config.toml
n_layer = 9
experts_per_token = 2
router_score = "softmax"
routed_scale = 4.0
vocab_size = 4096
tie_embeddings = false
optimizer = "soap_variant"
seq_len = 512
steps = 9649
dataset = "wikipedia_en"
Below are experts of layer 2 (counted from 0) of a mixture-of-experts language model. Rows are named router (the router's row for the expert), up (a neuron's input weights, with its number) and show model dimensions 120-159. Each number is 128 + 32 x the weight over its row's rms, rounded and kept within 0 to 255. Numbers have three digits each.
After each expert's rows: a language model's description of what the expert responds to; "mostly gets" lists some tokens that are sent to it at least half of the time. This comes from a sample of Wikipedia text that the model never trained on.

# expert 7
router:094170081134074174152143054128142090187181119096119165152112159181196098145134132123142098183133185076132097171132084158
up0:183131099098101074111172119089106118078144107148111171127091062145134114151103144062143170119171148140150153169166147144
up1:088130177116139168144174162123139153152113187178069135154089184160111154153100126183077157174123073099167139146127091139
up2:149147110149097140145172144110137151164170106130146094193138143108190029089125116083099105117137145125128121127149128119
up3:123138109096120082131151059088124086142122113128140152092110114108147103124088152120142155048157102128052132080111133130
up4:165118136202073160142153095122094159119158097155162086143141126093090173099078133114110105015150126063123144140110157158
up5:183135079158141135147110172142117149105124090091115147242084205116115108139140130103146104124125135072077131107108141134
up6:091145152121096081067125120130147157139136109071160127098159106159097161084162183101205185126086114152043131099122099108
up7:097133125119042165165136123109094157166192163080071153105172133106131148137177091124090128138137161086135160135137091148
up8:138108144102081094146126108133077055071138116131139111071108205141145116166125137133147144117096169099124160183134165098
up9:144130138135130103169101141148109129119130102116177137131107136145139121173164056141144216150086135145178125111110068077
up10:135107146087077131095133145185108158078104187151215211112115117127098126166165100158164133142151132124073121155123119132
up11:117148100102140124118102113144078155133071197079127102134129132137094131097125138099104119127085158116115138056101163142
up12:175110165101164109166200092129083156117159107063161111146163163165127113086122144107164166084121119080138127131113142152
up13:065128167076105061125076122113109119108120148161151102118132102145130111179095143111123185155155151125088116160119101090
up14:127121083156061124137163152098130139122147191090097150121120102166140186100129123177156118101127157069107111123168125126
up15:089099153142092082170121117068112151149127139100131088129153142101132067140083193101140136095110130154110096184138159143
up16:127148149115171147154078145122113082200114146133114112178163145133125081110070155115122146116150104138125104083132150130
up17:084139116151062139169117103081140155169104158174105119111123165145120078129118076110137075083097123139096167107174182149
up18:171162126148123114117144113116102121129126116128043131153195115099128080100119103117134154135150131169073148177156097114
up19:119122124098089143095195136153101110141146144086135199165156146149128188166129105153134142121154146136146116129117116129
up20:176091070091087104153116152114092151126090159059176207123063152134149131103162134125141158043125134207151133171114147138
up21:151122131058162124116111131119112148125067129200132137161115117108156110136102086160116089089137153084089145095112142150
Section and table breaks. Paragraph breaks, heading equals signs and table-row pipes between sections and chart rows, plus sentence-initial In before a year.
mostly gets: ".\n\n", "==\n", "\n\n", " |\n\n", "==\n\n", " =\n\n"

# expert 28
router:147116159121187108147123099098108119116168144090132111118137138080133111163108143151110040137174142093108099121127147145
up0:087118135190121132119143194073165087181129140136132104106118166142175148138080134135085135119119133123126114136087158184
up1:169160131072109157125144135103150179141152121137088136154103172124104049076134060131134158123075107095115153109167125165
up2:114108143104160128108116140121106124169114118146067148180066093157225124151153128150103099065083112120128139161098127166
up3:094118082114114139149080104113141114093115148166138100113150170092149129132132132077078140065138095133048124032101189111
up4:088104135132135061081122184101196124123133192110155148120118158100135083167141054108113146121124092165048100080166218127
up5:150104157127104120149127128144161150121086131169092150121082135107059084129141093125164063157119085125148108074148113053
up6:168140147079160126102124148127068165100097211083150120166077113083157119128143116169134128137130108091159138159191125075
up7:080145147114149118151176054097113168155107182120076113153100075102167199203135167152098107164065107166100084121098153173
up8:131138104174164083110147159125116102118126139119117142111153176149141138091132114150178126187170146189110136119130159131
up9:122133139159123145171163109102086211109144126079153137109131133087113080092153142117136147154103092087113133122074124169
up10:134112111163117141093159098163125131158109150143148061161116171087159138106173166105125097153048139127148176117132135122
up11:148149109137142122127151109121102160103104140143202074132122086117129067060138157108084091138066091136146174155131119092
up12:128104169145128121147093122138117175151101180136127112109099143150141111051195093156054118134146029131125168107134066140
up13:146085079163128115086092104113127139109100134134114161165057139131161066161089153131112134092119178186113182138127114088
up14:180134135147133144142119131170126121119169154133152081107073165098160153115123104111138128174182093122148117097149123168
up15:127121082099111149113125125134135170097096200143147111096173070172058092152119133138127097143154139086062162160120032106
up16:137132126129172162153118151171112161117127117148155106145160099121167074138151119166167058068123161142114081147097119092
up17:143138122117144095141150180150113188099132126083068107167150101103170191155101116134173148132094129109089076119160135165
up18:168083144112144217136151163109123144134150143100111131117124159087145074144137064113164113101079119135091187105121107096
up19:111120124121171115158146052142156137144063103081101151219153185123172098157130128113189177081104116077174142199197136188
up20:104128089095125128159143093133088127188091206128118094137156144134141096212113191159104154142104117152134087126156094131
up21:067168131113142138127170142127152157130134165131168152111074086123124110156070129133168120156158146138123086099156227147
Place and surname endings. Final pieces of place names and surnames, e.g. Watford, Bournemouth, Hammond, Lviv, plus whole country and city names like London.
mostly gets: " York", "ford", " Japan", " London", "ić", " India"

# expert 10
router:168169106124133153147147110134068122099108103085132204145110109098141191086045112109076100094055120122151088142157191140
up0:160153071104170122175185172150081134117172181098158099088171094165156098133092185151164135127153166136114163102092167087
up1:144125196151151130180184120127066110168135201150122203093114119154098129128124188183125099184083163123133068147110070141
up2:183110135129102103144172061146100144125152110181102133167114140162132110133136089090129090116074109128129096112163096076
up3:163118166138124129096168130090058106152149120113164146139215133111108155197125141167154106156083112152130150117142121133
up4:144095240148105153091180146094122095108155135198151149120183095089084159096154100133148108114158075136142090079223154114
up5:187093175150086132122038081149084115137152157105190181096158177085193118092108165180123157101099142160123162083122128122
up6:134176096082163189093107161117110158105143117073146093111112046073061158129088121133135127172148137094150140109079112118
up7:111158102140193187077143115146141169145139088109103115101112148114147135188138114104119112136067153119158128165091133128
up8:109134108111126090139090147170062210101117119161194123160110133088160178154128182139096172148126100129172068149140140135
up9:187161086096105107122152163066128195183090114071085105210162121130097147123132124061106074153088166117135102054122130111
up10:134146115143088148105161145160143123136130071127162059085117091122163112159149103089153202089130178104141082105167145151
up11:107095055111125141087141167148092147134119156104118154124120075092071128143095153158081145081038087140204113089137118155
up12:142131170098141125144125143108086108157156165149091158093081162125139108114179134186087106132112098140122078181104106100
up13:103118123126131121123171106104111119139122095097116157146148159148129095108100119095126167129106154122128126126100163122
up14:206125069170107210209087122134134127133123162154125095103133145132134122111069082123117169151112135161161071127142139141
up15:132112125078102163151130194087122172124144167138164145166198112190151197125102139134090128087136127116086132119203146151
up16:181091057123114117127098155078135160157118165135121152130125161122083123111177128163121094069124180065118159122111161145
up17:117151120135145145122129145201184164140138134115118118094114135113139162119110170146138149145118078174142135125089134096
up18:136115137087151138113150121125140135120115153113124089097117146077174121085175180127112203127133155050151115109084106161
up19:094123093153158119124113175176089105117093147111135135145130141210123135093118182140116120148148125106111140097155154186
up20:097129216115134109136085119149099100140153143081096110146169064114130113091130054114128164122092091096106094157122132071
up21:137124136107189130165142177190143082125085144100103178160075156122061149172116114156157141126139111103095163071166174087
Pronouns and relatives. Pronouns, determiners and relative words in running prose, such as it, its, this, which, who, that, and one in no one.
mostly gets: " its", " it", " this", " they", " It", " government"

# expert 9
router:157204114143064072135073092089151125086139067180200097131054092096190140146150124117156106103172142170058157141125163160
up0:111151062129142106151119114110108117143138119113105108125154098146120113112117139121130111135170094167142134127188191152
up1:109150157186127117117139090134098123132101146140099157111108143138141107123144164146093135096159116172136130128180166123
up2:111117061087165043077080120111150111141132156147151136091165155103146089181168150134141087116096136133114111111092137130
up3:153094159165115141108157119115080173149177127125141133107159180102177085043094105137120079122070123153121175098109143132
up4:122151108121064107146074121099148092106108144091152075171060137095113112121115150112108089123148133167068091135116142148
up5:172102181113111106120127170080087150147172176157205074063138107146149143067131142120134182126134127091130145133143144093
up6:103149070141056118199151132138168127120145159119150100135053080175143112176159154122121136107124123117035152084101146134
up7:138128169174082091092136129079116170097107177117157129190132174137082093114122119109113056117183129162072102109132122106
up8:143092133128091155157104081119183138140083140102144121177139161103143063102184104060116148120148123155115099148110112111
up9:115135134121110102139076126056131085136100121177153129091142159115189102121158082088139113069067131138135148146138137114
up10:174115156118120101130134152132161179160123162177154153118156170125104062141133089122201097170150097171114117126164130117
up11:193107098129148135104167165113080153129122143110124116100161115117156096086081179132147123136167103148110139155142114138
up12:120168099106095122150082129158138122091075093074090094123130137159171125184119069074168133130085117120105156113094106104
up13:109112120161081103139091125090124192098147130109106063169109108124065053105133113074090144162075114141162121135109123112
up14:093073131155156194094125083121177127177125118149127147128180126162122097154091209158112133129131153096079138176108140165
up15:136124069096077102124153169121163153142131098181125160146148141157105136094153133116120129113140159144115158085134094157
up16:145167131112134146107141110115186084144050115141243126104109151152140142122120103174113116057109133171073158071104159085
up17:145123139116123116085145074159050164177119137087179119217089144161166160129107078046166102123131112081092117091127080125
up18:205143076123104100138140104125148180113107132117143146160121150150185166086121087111108162084130151141107129148174091124
up19:116105079146107106100107071171119129138169101108210112130092085103160103185115148170144126085101158094109208129156130168
up20:099106123074082073089109138088122144077137131086108067118078057112067116132149069104093145169102131192064110092061129095
up21:093138105178178149112079037099137081112120099149066185142110109125102146128116193121209140132131126133087133135151164165
Place-name endings, sports tables. Word-final pieces of place and team names like Wiscons-in, Mil-an, and cells in sports results tables with pipe separators.
mostly gets: " Russian", " Victor", " Hong", " Ser", " Den", " Uk"

# expert 17
router:131126129141137146148154182122110188125087099086180079124155093070118133100141161123131121071146139145186150119100131043
up0:148136111142149113127183124114163140129153135096111106124148138166159191107095061133137035130176110106135160103068136124
up1:182135126143153169161120075190107152123073121104131141091131124110107085162107112098077144136134150111117155163167144115
up2:117104173148162098151144069103059147167138151126114133154098094118080140097104129095145158140089139176161127037122111117
up3:174125138129148163139146154123114135087048135110210137150151109156112081136110129078089084179095103163159097099114121084
up4:196115121140090137102179116201090174137072139113145088153124179142115135078181144092153141084170097116187176185149153067
up5:142158152112101146114099172159084137122139124098195155167137130091173173114132109115106129108177070126126113132119162193
up6:123182166138108167117110139116095130128128097158107151083129155142134133112137070119158124100134146132174124099088155143
up7:077084092200118128081121126123113137180119136108131143154111139088129132143153133126089186100143145081126155144121129132
up8:208073134087132088147130139103025158145151112129125093152175193099100149162159107157171117116124097070093092063149116093
up9:089100082063166139140186059106114196160122141107124139151115133182150142129125144180151133119157126120124166137083094137
up10:153086135105085142134162145087124176118121113139171164152177138150136127106144152098150081118125141144083188145121083096
up11:087041098138100118152165141156120070112130120065118081146139138130142138149084113126131132134187139100156137088121155104
up12:084091129131098169132127150136146094141112188142124130146121118118182051185158108054170114093121174159113124142146173113
up13:102137094103115148080079205081162091115114176105165107073101181155056135098161124122105104121072152102118139139104157108
up14:178128142123109250127160133164123196166108116168203116122085139106075109117150113123158119131071106114146143114155143111
up15:129126158133148168176145095143116188115179058118119186089159125132141134077109105140093161123116095117152174089178144088
up16:077051104109096169163135141176070159148120101162100128096136109133139134162143166092067169118114066158119168095088131066
up17:187095163149120173060165151099194173151066082198150110080088091126199082126098151097163143087106120080159088127144162065
up18:159094130171135149187135064084054150161106114144150097138213123079118113138103132119086141136112095142136111167173110155
up19:105138118102101164097179092073102132155144175175094124127112190099105111183124175097115107156102169167137087143176125149
up20:144141047151134079158195167129137086158155099090054135144110098085077210088102111135116079116136127170148141131153118161
up21:119138152124107107099070160094106119185071098084130168076139138143125101085095161143153169096113142083094131160103104131
Plural and word endings. Final word pieces, mostly plural or noun endings such as es, ers, ures, ians, res, ies, before commas or of.
mostly gets: "ures", "ians", " Que", "ope", "asons", "se"

# expert 25
router:098118119108111116116090081188188186092122106126095165126149111145134116181165058078185156100159112114118134097083096148
up0:065132161142107099107119110182168136106108116080070167221162188097108120166117140153160142116158165092168093119172115058
up1:097115121108093084164066073089095187099140075081122168088150166160141150127057114101137122151165117131156110117140075102
up2:138084153160137145107131114125110120085122057186099087114207058069076100198136069123165163172128134150154115074079155146
up3:100135148116115113145122154163108057079152108186117107144110152120169142174143138123161112100135117177160159152212132143
up4:116099138137075112148170154079136122144113142145144139157148153140131128059116145179126153128151171144159108108142105174
up5:129178111188125165196115104183150119071133097076090160068056131150146171147099109084123125099025109105104124102120117112
up6:076128143099107131133146102119152079138188099180144118117120123089126109134128185167178193106130106151147170107146170070
up7:124091119128072062192119139101133163159108147127079140122183185179119167143120100100107145119135137126123126074139052121
up8:074010130152134151119149140170116149149105130130158113183145094116105108138122112152154160116112183118152090058095121143
up9:195165142139115152135122087121108107124117154076163108143075160134062093086137152122128131133131116084087114086128066126
up10:128127163136142144144113112152100160207135187133124112127144200131171120160099084109130181140121182165175160133060175140
up11:126081084104151117136131147138058107147163083099109139146094104116105063142117091138177119118056169097169099105095151126
up12:101101127098129104149158092110175163109126153101150195144123025131146116143134082079145101141117171158114117114099083126
up13:140127108125120132190152153119134137141080102185077121136106131160149140185117110153144084105158107153092124121153156153
up14:125125136125136087079117148163049153150095183125147144200123104086135153135134134086147149147142107117119057176125169158
up15:154130187118199093138164115194151132126161108135145176080068106087081111126160100170154132133132122126076112108125126120
up16:121096168115027133141140104122105124126190106115103104164074104028102137093121110108182102089086129141137132160130153097
up17:145112195154105119153133128173121107122115137067192083111161197133099150176105150133109165109134164088132133100157093105
up18:138146139158066080159167144164110145119126121101112080172114116106092147093108092132168056123153097131158071054129093105
up19:087141143125094163121151061093133150213047140152134147108110120103108143158063160146104071131149086154150144098110139103
up20:070177100106159140124143066162149170079123152116128163180109206169195100080145145106161104116096117096177169085037127119
up21:102158144078098098081108100158185151130126147178148169139160064138116186145091112122098153097065107104154205030135118111
Name-opening fragments. Early fragments of proper names, mostly surnames, places and taxa, such as Vargas, Zagreb, Brisbane, Cosmopolitan, Isturgia.
mostly gets: " Fl", " Mat", " Min", " Sk", " Dou", " Haw"

# expert 5
router:133175181106167177123113093146080141110123183139122184109121134145198160164098147120117118103115098131133113118119119113
up0:214121119113132133157123173161173130142150156102165112120092135128148134108131074150144133119172129149089218108164062171
up1:101151159073110138119119066163102151139144122100141151138157133128154143162161120157095087092113121165142099107124094134
up2:166172118146081127157167097055119101165141094103101110136150156103079136143097160133124112086119142119169040121174143120
up3:096077138131094166115096109116065135178129149098133085203111104138142132154082170098122156165081118159100100115104131145
up4:159142119147123091137112107129119152124113133039139155144106157155157108122151135121136151082101109056130097098097129141
up5:137098082116112186139066127141118191170104123048141109076169151132160116131106066136114143117130119091088089096074173145
up6:121128167121130137106135118189145115176094150129168183110109166136096168169117108126093130186069091065129146160087180127
up7:119158093161106119091124103212086151103109138066154074124080073137133127136104108164136174179094138177153199149147115091
up8:110102140123136131181123153128110153108120154100072190130048149168164190177134087140158094141143124093168147096146122125
up9:119123114103063139091158115135137126153135122136148147135060124144101111205106127085175111089091147112113190182152153073
up10:147146101113148152150091160143107085130148172092122100129175141125115082132119162109083093125146154099170133145127178115
up11:151142110121179148117113104151070215163113086143120202192130147111147061101105093159098157151101170165186113174103163120
up12:069118143121083157122098153063123143106107140106154129130056170115117164131120143218150097120119114123135090107158103117
up13:075073103100131133082127189159110100132146123127089146104138116146124144181115176175100157161097163143167111174126150121
up14:110130122116178138135173175138109132174135133141180112118135125165160100188132205071170132179156132157075146127163154094
up15:096133096148136085112189146185110117155116121105095086096153094112143108174053062115161153180122074154143122081108154173
up16:112069179158104152133180143059141128169071164160177110105210163066135076169115113117091127151130138091140105147132134120
up17:123071147140165163159116128137161078123144159137146129201141181084152040110168133148090150115147134142132130112089150198
up18:122120158075125106104183103113149132102100127108100147167172075051107162129097150180133096111169160188117121134162128074
up19:181121163139146131132131127089121150133058169177128143124091160136165053086171139071142148102081136141190161150113076146
up20:107117111137079168117159088176142201146115123148130122174121153107117129142124165122129130141156114148122159174114087089
up21:197106129162152094111108102073149071167087204134109138058132135083133165079119165160098105138124111139159120116158141113
Election tables, word stems. Mid-word stems and fragments such as ent, ust, War, indust, plus 200/201 year prefixes, km^{ superscripts, election-result tables.
mostly gets: "^{", " War", " ent", "rest", " ±", " dest"

# expert 3
router:095125153132136146161063124051132145140173106143160129100103103153113183095131114091109154176134194147093132181090106118
up0:128108149165109100089155120131163060074105115127117126105025153105138128127086196141086121081072147132142125141128160090
up1:094129123102139087097080198117147112220064148119164108117169142090094126140159150116194159182116071125114119107089105092
up2:127115165132174070147035090107127168076146125173157084124096166126145100095134176119134126121108166114103181103162134147
up3:135127153138135106130090136076143133095059159151105070116067155103102107112148179118176106086111122113136117151155220123
up4:150162149110150134122111169043146118136092205155087139117109148139145114149080076070142157146140161172111108135113122091
up5:056123122116112126089091130117077064085119159107118119093084149154143148156175085140105140105108137090140149159069156124
up6:097127152104100141137149081061116121172079132162128135133090132083126131126160153133041123132132110131132159103082172076
up7:200120137074089130104090161103134147135081152126240080048179065126094091087117162092102174118193124107157114168145118116
up8:116139109049121131158111163125130107120063143147103151125060129118153154102099109091097178117191092154175127122106111115
up9:167108119201094150166112112135128136155101118142141122089126102199122079051084064117166123099086161140066066149130113107
up10:121149128138153132149112076180131139152172149132142088089116106153141068142136172190119110155140122159123081150144138185
up11:129115061190163122129121194144167133142113156156102086120125109071072126115168156151146125111075121169065129115168142143
up12:179085088106165091163123148125113158169112129185172134121120140118171186145069174114129124117078106160104161077144108105
up13:152150115171117069127114131197150127150146139165134173107166110122126176161153063118110182095113125149162115080126100118
up14:141116124145079172112113120073125083165122113108133041089175131071177076109135138166122101115097172074150061148132105148
up15:116144149131129151134119137132149128073095156150119142115054085119126109120066131136197134162110137093108076132145107121
up16:105169077108108175125156097072120112133152177163137127141129127126132123150164107107113137128121154138154174125145055085
up17:112104154122155164114158080140128090192142058156142136133056135159104129101162106134139142182154101108132121110124112131
up18:117109132059037173087148130122090093127164131118134136215103137138147150170156118056159087135126160176193076126129097120
up19:149161086124169121121119098118117152136110187129104121109139123109196155138125136112093100138186138172105137070129122070
up20:141077103145100079117094112106102053162149140073112106175201202134110135144101113133074130129188136113117098106109109104
up21:116063157147108088137099098133091135088137104156094081149042171103108133087061140127133050110097169145131103126109173154
Taxonomy list punctuation. Punctuation, dashes and small words in species and taxonomy lists with authority names and classification headings, e.g. Nutt., —, =.
mostly gets: "idae", " De", "′", " Mc", " sq", " classification"

# expert 31
router:179122155095116101115155149138124188103131145072084168132116169098134104103123140088127187136110137155182152072106156063
up0:173125102126157186115061076176123144146131159068162143121128129119124111162110145033093160149157108122112173151140079093
up1:164142112134113106186210104135114149141137134148115124098118110092102130173117073187128148128158074107095093124087130176
up2:178140118134189112081120099096173156126156153151094137050111112061084126097106187151170146119116111102141177098111191143
up3:096096080147105163151173123145112163150124124138139154183057080104197103157123177127110165135045130155135105128100149164
up4:134122220110105165062141068098117160126142139161096164132160155144128128179069144132166088149066055139075158113118140115
up5:130187199124077067130117113132062145127092139163169178079116132127180149127138105141149134151145166147121099143050128106
up6:082128118096135101159175112108083110144136146133093088130117135107068127157120166151099075142134120063123095145145170115
up7:099093105124136149137110171079140161180069142156151109204157095112160144073114105171130164170166128122187124124123139164
up8:068135126185118152099179161190143137127156117117141118117172153183097111154123111145106136180148122139094158106129123097
up9:114103177154132146150113130132070151130101165122094053149134162128215111112118102098159117133059162089175108117113118137
up10:135102091104091093130126164114123130136151170103072147135131107076138083092110145108143109183144125113144097108162118083
up11:122115117170127102142121148097114148126112133154197131138129134140134119060130093143146140164166165095093069109101106108
up12:139140232123110114134156177157166121075114118093110224102143122067110113120124104123148138133091162086111107152152121145
up13:138086139137112066052124133180065138134150124153083161140132081144110099149138042149155131110132135143173131163146142093
up14:140187137120156170127160115138137175205109135160131159121082163059132112057109132164150186118154125142157086077119099111
up15:143084144081106101079103136104130175091152094106180101143095133131143128117123114076110124098136172094139151136123110109
up16:086179163119069076108077090103141116137153137152137128114022152093133130102143165145111145130116117177145143129125120142
up17:146085129115081149158149147085118093179174067121171085101135126132156094156130208162131144146063085183141095141153152146
up18:175130091133143107147151150178091163127101154106136130113117139098124157088159125150149100145100118160110078104123152127
up19:163136068126137142121125152091157117132118143122128160067114181138116082113096125125172137100129145197148134180109172113
up20:145116162126188149126139181116099140142121139177146127097128114155136124179089117123153129142160189093119184142158103078
up21:127167147152075131112123043017088094148151118125119123104158153136109076105114048091166105154102144133097107125128133078
Word-ending fragments. Closing fragments of common words and ordinals, such as thirst, counterpart, typecasting, 3rd, legacy, Report, District.
mostly gets: " head", " re", "elf", " Off", "retary", " Head"

# expert 4
router:074133112186105209140192147146149110128145124132131138120091073171149186111121123128118125104159185142139158099115129146
up0:130129148114074103122120108132128115088124133161147099078086149107146122142161122111138094110116165098079099134121128154
up1:161158080120139171037104107136090161148084112104114150136162129125137079167094153146141114058171108147161158125101121128
up2:148108155135098147095103150155121117088130156077105164109135170149130101168140097115148150104132135080144152155171091117
up3:172129143164155129127095177083125084165085177091103106107121100178112155150142186115096131123101117132186070093159189150
up4:207144139145139109143125115121155079127088172167115108126136134128084051068126117175141111171096133107103107121152190103
up5:175137163218126145158132132167102149137094098147183131157146123141082183097163138099160142121096093107109170082088126142
up6:060118144127177125181129193146061140162122087158134148137147194124157091136101131112088171142120086040166101102117082199
up7:140076125089139064126126067094114173093141131135184106137052117116094128109134183122142116086161178183139110137148156171
up8:144085095130078148185155137137122086174179078117112119130145159132135109103157117124130156089099163141151160114114130112
up9:112123110097128140108207087108155168097197140123122176156125151128137163113083125108173083071137113127072147091117167151
up10:098136096101150042235081122072154103152132118159139144165105170123126094103080102101110067144064129128092186153119162116
up11:087091097149120095184089111086109150143207148133153093133109106161142178123166122059114173096121124115071127101106196136
up12:067090148115060139179135094165116143128173103107125147103139041157111166125159077166115108153117101131119153196119136115
up13:158135107169109107134178132168156105136057125145101104192068134156124100163152134060103114122153142134169155164132111141
up14:081137225118131157122128161242105067123143142161146128147102168159124122137130135154104132141110128123148136107115087109
up15:128149151134142098090130122060158098156133098116173096168133080134083169117135151037166120142115124169117105140129121115
up16:156114148142067139158093140115129148172080086127131101139140121144125073102090162142122164135103120158127096112146088107
up17:162122160124174077144127102082115095189128081181165149171088151108096100127142141086175164114107146090063097188093096157
up18:139124097121110130146147118111131151109093141156161126138146111112126201161098065061079118098151113196129121161098119166
up19:107136145136142175151120140133133135100094069171147106173053126155102165187119150140104106173157125093088109076114156135
up20:114086085047075064153154089085112116118095127091116103203112123137153170122153128134114126076115137106096116084188077149
up21:132135075119121092140187084134125142143092074103157093156108119186161160118156105059071130137096083176103108079164194093
List line breaks. Line breaks and hyphens starting new list items in infobox and filmography lists, e.g. after Location, Country: USA, or (1987).
mostly gets: ")\n", " album", "\n", "\"\n", ";\n", "ography"

# expert 19
router:172131138141161137099160213159173142097094131171078162077164110087133104118111069053106129122127105189129125106135157152
up0:148134118136114147107132103211176128132135082167122151073160172095135145090177125097138111058125130103104133107111151086
up1:140163125096150182124123166161089118105114127158088168151167127167111135120098166147125119075143144119099050152121135137
up2:138126072156139165089196116127164119114133124182098102107087127102089121081079129101086126119143100165145157145079134158
up3:117089136144155096187244120117180130172110107176140075114119121136108126151112110156121147117120084160131124135091116136
up4:172115161109115061172152163110112053157137122118116073120145100107086122144172163163189192130157155151148096099086133177
up5:132104088116143115057123128101087161149127131168132152142077097145154110099102114130078091082124138199169117108149128142
up6:144129117066126105078215139122101160172158165119097162154090132141080138153211127081136124129110075121115153066149060102
up7:117095110152112125117108164148149135131106151132089064086179129103102114066088102122095167145084166101156094114165109125
up8:112164208085098146119090158098150109105044174148104120097167188108141094112136118089111081113093102158141118135082113081
up9:142157086138107117117159098115109101128113127136162164163163111102149102144095134086132147113131118116126163171168160120
up10:185142144144069198161082122169119117096096112151151121140111131098118169132162130062151140142124090132148132126138088103
up11:145101123172098085178100170174143052103146171142149104089110114060119172071109119124100126114098151151124161117156104129
up12:144096168157119079074141117161147127102130101149186121143148113121172148127178119056194089116152139147143091094242081099
up13:160169164116157107140169115219104160130135152141144189116165126133132182170169102108124105143115163120122113105106169128
up14:173080092159124134156137147118098118124135154147142050147141132068124143135161139106181122072044187105112160103100150147
up15:166067111104150157121186210118105163124125134183178116154107066086125145156133141195147128117150151105110175092158134113
up16:111056107127101129105146176165148141131125152173097087085102080153090187186107159141084122119134135168127169093116170132
up17:191162103143134139151110113213123101105109131139143182112088088087110121153092088105167146095145151159103116092140093154
up18:194132129167149151198098197128140143140137080142164105111162132029124093051148110117130113146145084116097082123159124186
up19:146139124162136080160115177211115110130127112176084126084151135116126111170113105114164187163125098111129120150073089110
up20:105086127142115132117119201161141177123149126134177126119148152125092182163201132131109193143077114195136148139172132110
up21:150087104133130187101070132179105159115123142115083097083151096128053173140176137077136139149147068131145202102078078104
Numbers and quantifiers. Counting words and quantity nouns in prose, like number in increase in the number of, two, several, first, few.
mostly gets: " w", " two", " three", " many", " number", " several"

# expert 8
router:150062100090136126129099140131151131096105144145162086113181147107142116143115145122079165153074152149155170169158130154
up0:117112114116172134159110136132132146150086114105124147141099119148083174191141111116086188164071113075106129095105129171
up1:123156114162112166147150174165077169129097105136160108166123138143114154088105086069143137146125099114107126111166117108
up2:161176132125110132123126140209175104109136120145156147145175147106132115113108113185132117049093173113129106126159217117
up3:104065094128125115146097131149148136174154109108135139122134154151182174167115048098165105124116130165173149082106174108
up4:150082105150082152145112126116141097160129055164127134134157088117092130066156150109113145088063085144113079103115093178
up5:119152158081073129131127146164145067121117121134079150123129144132114154093156127071139103131140156160112133141123176095
up6:175161163116093149064126092128096199157096058114076108134117130143104142115082035110117126105050136114102098173164156156
up7:101107080168153102086154169152146081134152131140172122119085082077158181096096124136140173139058065101129156093070155140
up8:136061127140139085139095163122097173113131116095103111134165140165079169163134128206164060159164157162087182124195161167
up9:130128114111106135124111120131169108137084112094154108111173038182130130132116136097128170129132094148164120087144116129
up10:114123148097137121077072092058113142143136077122158142087185123144148115147058140133138153128108120057118061096066112125
up11:166078167083130161164077155159119127115149099144122110188067160111121115142110125109169099096091138151054182156160162065
up12:090108150124125083147117095126129110152154192084158198105093170116130104146147107080143128116109145085155157127112090135
up13:090132154114142105139130101174148106137137109171103137108148108086103123077132144095060158154140139173153082144157130172
up14:097160138103159123099125078141158176133176099139160127131128130169190162107176131166109104192128092147099179111122148092
up15:095164113123083116092149164175162149109107136128156069159118132148169052142106138119169116109095148167145088147133105134
up16:135141171086141153091077131093086163083142161170168080139146124096142125140119110092155138148172068116132100134101137092
up17:134117124119100146155131191151111084081138089148126139119116181100121197101118122135095078081102145170120104095127158137
up18:155092157152094099024115117187189149141154120119161178098104053153107082087210122113117143069075144119123149086121119095
up19:138128099125126179126129124135122185138153114072074135116188094173167134167132092106100115094173139173128234086085168085
up20:146123086130195149126155149139103099131112174135085137130140150066133090133070181149135097114092172138127149191229106087
up21:139128198079119105146167137088163123096111126158160118081182143101101120158155102119195150129120112153157124081109127109
Mid-word suffix pieces. Inner and ending word pieces such as ot, ens, it, ly, ially, ically, plus the word not and Preceded/Succeeded.
mostly gets: " being", "ially", "ently", "ically", " Votes", " Succeeded"